config = dict(
    router_score='softmax',
    routed_scale=10.3,
    router_noise=0.3,
    init_std_router=0.0247,
    vocab_size=4096,
    norm_eps=1e-06,
    lr=0.00393,
    beta2=0.95,
    train_tokens=503200000,
    steps=4442,
)
Below are experts of layer 4 (counted from 0) of a mixture-of-experts language model. Rows are named router (the router's row for the expert), down (a neuron's output weights, with its number) and show model dimensions 96-127. Each number is 128 + 24 x the weight over its row's rms, rounded and kept within 0 to 255.
Before each expert's rows: "comes before" lists some tokens at least twice as common just after its tokens as in all text. This comes from a sample of Wikipedia text that the model never trained on. Tokens count by the router's weight.

# expert 241
comes before: "| ", "(", "=", "– ", "is ", "/ "
router [109 110 148  84 139 161 125 144 131 159  98 115 176 157 160 137 145 100 142  79 164 110 113 140 142 158 125 113 158 131  96  96]
down0 [137  94  99 141 135 106 151 121 108 122  98 126 129 137 150 138 150 119 136 128  93  98 129 143 121 132 101 113 154 113 150 152]
down1 [126  94 167 105  92 129 160 122 152 153 146 143 151 116 124 150 153 128 100 158 144  94  95 135 140 150  95 136  99 158 116 158]
down2 [109 140 118 138 150 133 150 156 125 105 126 160 106 115 138 134 114 117 105 135 123 108 157 151 126 137 126 117 106 109 111 124]
down3 [111 108 133 121 118 117 103 127 148 152  79 122 130 130 123 132 142  87 141 127 119 123 105 157 123 143 147 120 140  60 143 120]
down4 [110 124  82 168 152 118 133 101  99 113 125 143 107 132 119 118 155 136 160 125 110 148 122 103  83 139  92 118 149 162 113 123]
down5 [123 108 168  91 110 129 142  94 139 158  82 148 154 128 141 130 133 120 138 109 137 105 123 155 125 152 111 131 131 170 168 120]
down6 [138  81 155 109 125 132 190 135 131 167 125 124 143 107 148 152 128 124 117  98 148 111 112 116 111 150 113 160 133 171 143 107]
down7 [155 137 125 128 112 129 111 107 136 137 122 108 141 127 129 117 114 150 143 120 122 108 148  69 174 120 125 181 105 143 137 134]
down8 [156  61 159 106 113  71  96 157 145 131 168 116 160 143 125 146 144  78 122 142 174 134 159 130 132 135 121  97 110  81 118 148]
down9 [116 136 162 122 118 129 143 109 118 115 140 154 144 108 107 142 139 151 129 163 130 113 128 133 109 154 106 156 136 153 133  86]
down10 [159 154 117 129 124 105 130 169 136 139  96 139  94  99 113 159 146 178 112 133 127 130 124 105 141 131 149 151 109 150 115  89]
down11 [116 112 141 116 100 122 121 119  98 125 135 132 142 143  92  92  94 104 152 145 116  96 178 135 108 128 112 114 141 156 144 122]
down12 [ 98 119 114  85 117 143 124 125 167 134 160 119 135 184 112 141 139  83 149  80 160  95 158  88 157 107 114 137 114 133 162  95]
down13 [131 157 153 101 164 169 116 103  94 169 116 137 131  93 101 168 137 110 123  88 156 115 156 133 103 136 130 102 137 177 128 131]
down14 [ 73 112 145 110 105 152 120 108 142 149 133 113 122 135 131 123 141  98 146  98 118  93 155 138 114 164 143 116  92 135 121 111]
down15 [ 89 143 125 129 129 131 140 120  98 137 102 140 147 129 109 169 113 133 104 171 132 115 104 136  96 131 155 127 154 136 135 145]
down16 [156  88  98 119 119 145 141 161 145 135 109 106 134 128 143 119 140  99 148  89 138 159 117 110 128 102 127 102 104 125  97 155]
down17 [119 156 110 124 139 152 148 125 132 183 113 171 129 140 128 142 115 118 153  97 135 155 145 114  89 147 146  99 103 144 110 117]
down18 [169 157 124 136 136 123  90 173 180 120 138 108 156 111  96 150 119 102 114 111 129 107 144 115 140 138  96 144 107 126 116  96]
down19 [121 143 143 133 141 125 111 153 182 149 106 146 126 137 128  92 100 113  88 115  95 120 121 115 118 153 125 124  96  94  98 122]
down20 [127 120 132  78 105 148 121 137 132 188  91  95 116 152 143 141 146 115 121 115 154 120  97 139 146 162 150 106  93  79 130 106]
down21 [133 130 167 128 179 120 122 137 135 141 117 131 164 173 107 159 145 148 153 141 136 145 102 126 134 164 177 169 112 133 141  99]
down22 [125 130 112  93 139 149 157 135 130  97 114 179 152 113 149 125 132 124 161 102 140 156 157 109 117 103 131 163 131 154 127 105]
down23 [139 159 110 125 163 166 114 147 103  98 119 175 139 125 147 110 149 133 147 126 143 189 105 125 106  91 158 140 116 135  87 123]
down24 [138 143 161 144 134  98 109 146 116 149 132 148 121 113 126  81 126 124 130 154 106  86 103 162 124 126 144 124 117 136 119 129]
down25 [134 129 130 138 128 104 177 131 121 138 121 105 113 165 127 122 144 130 158 132  95 101  98 124 102 156 124 133 175 111 140 118]
down26 [118 134 121 119 135 138 135 136 124 124  86 123 121 136 152 121 129  93 133 130 159 167 102 168 126  57 152  76 154 141  47 137]
down27 [ 82 139 147 135 136 150 128 120 114  95 142 148 133 168 142 139 120 117 139 120 140 108 123 141  88 123 125  91 134 107  89 137]
down28 [ 87 120  92 145 133 121 138 135  73 117 149 138 128 134 120 165 151 112 115 174 121 102 158 138 122 118 119 122 182 132 108 120]
down29 [109 106 155  99 116 156 105 145 169 139 162 121 120 138 145 115 133  96 128  98 131 125 115 149 156 111 109 126 115 105 159 102]
down30 [118 160 131 126 177 102 111 141 102 140  71 124 118 134 118 151 165  99 112 153 112 118 105 135 124 126 127 163 125 145 149 132]
down31 [140  81 116 165 130 113 152 123  86 145  89 129 118 153 137 110 130  80 131 155 128 143 117 134 115 113  93 159 157 142 144 174]

# expert 218
comes before: "(", "| ", "and ", "in ", "|", "& "
router [ 99 115 185  95 146 151 112 139 129 147 117 102 166 160 138 140 120  93 142 109 157 108  98 126 147 152 116 130 111 115 109 110]
down0 [106 144 135 137 139 149 143 159 161  83 114 184 105 140 144 109 107 150 109 126 139 128 116 144 110 141  99 114 168 110  66  93]
down1 [134 184 163 115 151  83 142  82 124  90  82 150  96  90 115 157 111 159 106 153  97 126 121 144 130 107 128 119 141 158 136 119]
down2 [143 124 150 116 151 118  90 122  83  90 144 106 134 153 141 119 171 132 129 112 114 136  36 100  78 128  98 151 143 152  88  96]
down3 [107 166 125 142 105 172 132 138 134 112 122 126 117 167  82 112 135 113 139 112 132 136 100 160 108 109 134 139  89 103 141 156]
down4 [ 96  78 183 120 138 143 142 119 136 170 101  86 133 142 109 180 123 102 166  88 155 126 143 110 149 142 154  91 130 125 134 121]
down5 [165 130 107 155 133  77 122 132 114  80 122 157 126 109 142  80 129 169 147  96 118 102 130 103  91 139 165 166 162 142 109 126]
down6 [126 154  93 112 132 130 142 123 113 133 142 137 115 113 159 117  91  80 133 145 138 130 123 116  71 103 129  74 127  77  89 153]
down7 [123 139 123 130 129 147 129 117 126 138 127 145 141 117 105  97 154 141 157 109  92 108 134  52 117 164 140 127  78 181 197 131]
down8 [123  76 174 112 106 112 115 129 118 148 140 107 166 135 149 200 129  86 114 147 127  96 121 148 117 109 127 160 126 144 126 101]
down9 [139 151 111 122 105  91 144  93 137 118 156 150 115 128 118 153 139 136 129 103 130 134 152 136  73 127 137  92 181 113  88 131]
down10 [117 182 163 149 199 182 113 106 131 153 112 123 123 157 120 155 115 147 139 108 140 119 125  95 141 142 128 135 141 158 120 126]
down11 [151 131 157 169 126 167 142 110 112 126 138 163  92 144 110 137 142 106  95 140 132 110 131 132 123 139  81 140 121 186 139 150]
down12 [ 75 115 177 106 124 141 114 148 136 139  84 114 168 135 144 165 133  92 130 149 116  89 109 113 177 123 121 126 121 150 130 135]
down13 [143 120 118 125 156 136 112 156  61  99 100 120 175 143 154 142 160 123 139 122 134 166 112 149 137 107 131 149 167 146 113 130]
down14 [164 105 137 163 118 156 118 159 123 149 104  90 173 166 161 134 146  94 162 144 125 112 135 130 164 128 124 108 125 144 118 131]
down15 [129 139 122 132 118 124 102 159 133 159 173 115 103 131 119 142 144 108 164  69 129 101 128 135 146 117 108 132 122 106  88 107]
down16 [112 129 113 150 154  73 135 126 105 115 106 101 151  64 146 131 115 128 119 108 130 106 160 174 100 123 154 144 134 118 119  79]
down17 [139 179 135 102  94 112  76 112 159 114  82 134 111 138 107 117 145 138 105 142 118  98 142 109 124 172 124 118 111 135 170 135]
down18 [122 104 113 138 146 146 130 135 107 135 128  96 155 152 149 177 141 142 138 165 167 144 140 148 113 121 104 117 123 126  98 125]
down19 [111 119 144 123  94 128 130 107 151 155 133 111 136 123 100 178 132 103 126 125 109 114 147 166 146  79 130  89 157  91 204 146]
down20 [115 108 112 145 120 151 116 109 108 135 113 121 152 116 126 136 129 152 158 146 135 116 167 110 132 119 143 178 141  77 109 111]
down21 [ 97 125 169 161 158  99  93 125 145 138  98 123 163  89 129 149 123 146  97 136 152 125 150 129 136 156 156 173 121 136  96 103]
down22 [124 144 165 135 150 153 138 157 109 172  75 149 126 131  65 156 140 158 113 136 101 119 171 133 148 100 115 105 119 107 147 121]
down23 [104 102 155 110 122 156 130 141 121 172  96 112 141 173 108 126  97 127 148  91 133 125 118 125 100 153 127 131 117 130 143 105]
down24 [171 127  90 121 131 126  87 160 101 140 119 145 112 140 136  96 108 133 125 116 141 112 133 112 121 134 157  86 152 124 115  89]
down25 [118 114 127 118 111 156 161 129 155 129 133 150  75 142 107  97 115 112 111 126 106 126 117 181 130 136 133  85 131 126  90 106]
down26 [162  97 165 132 106 153 120 138 100  88 135 111 114 106 131 127 145 140 136 131 110 125 101 119 126 146 140  95 126 105  97 107]
down27 [125 111 147 156 158  68 130 119 163 138 148 152 138 111 146 167 131 155 121 140 124 179 148 137 159 116 132 136 138 176 128 166]
down28 [121 138 120 144 183 124 148  98 161 143 108 132 118 148 121 131  85 112 147  92 118 147  94 104  89 163 107 127 129 124 115  84]
down29 [140 171 101 177 149  59 106 142 134 119 134 124 124 110 105 122 166 115 146 147 143 133 106  99 102 142 102 131 105 106 121 108]
down30 [127 148  99 138 117 110  72  94 153 140 175 118 146  95  90 112 146 111 103 132 117 127 143  96 137 135 118 123  85 106 141 124]
down31 [192 105 137 160 142 109 136 128 113 114 123 145 148 115 179  89 136 105  82 154 148 130 131 131 117 115 100 148 159 136 157 162]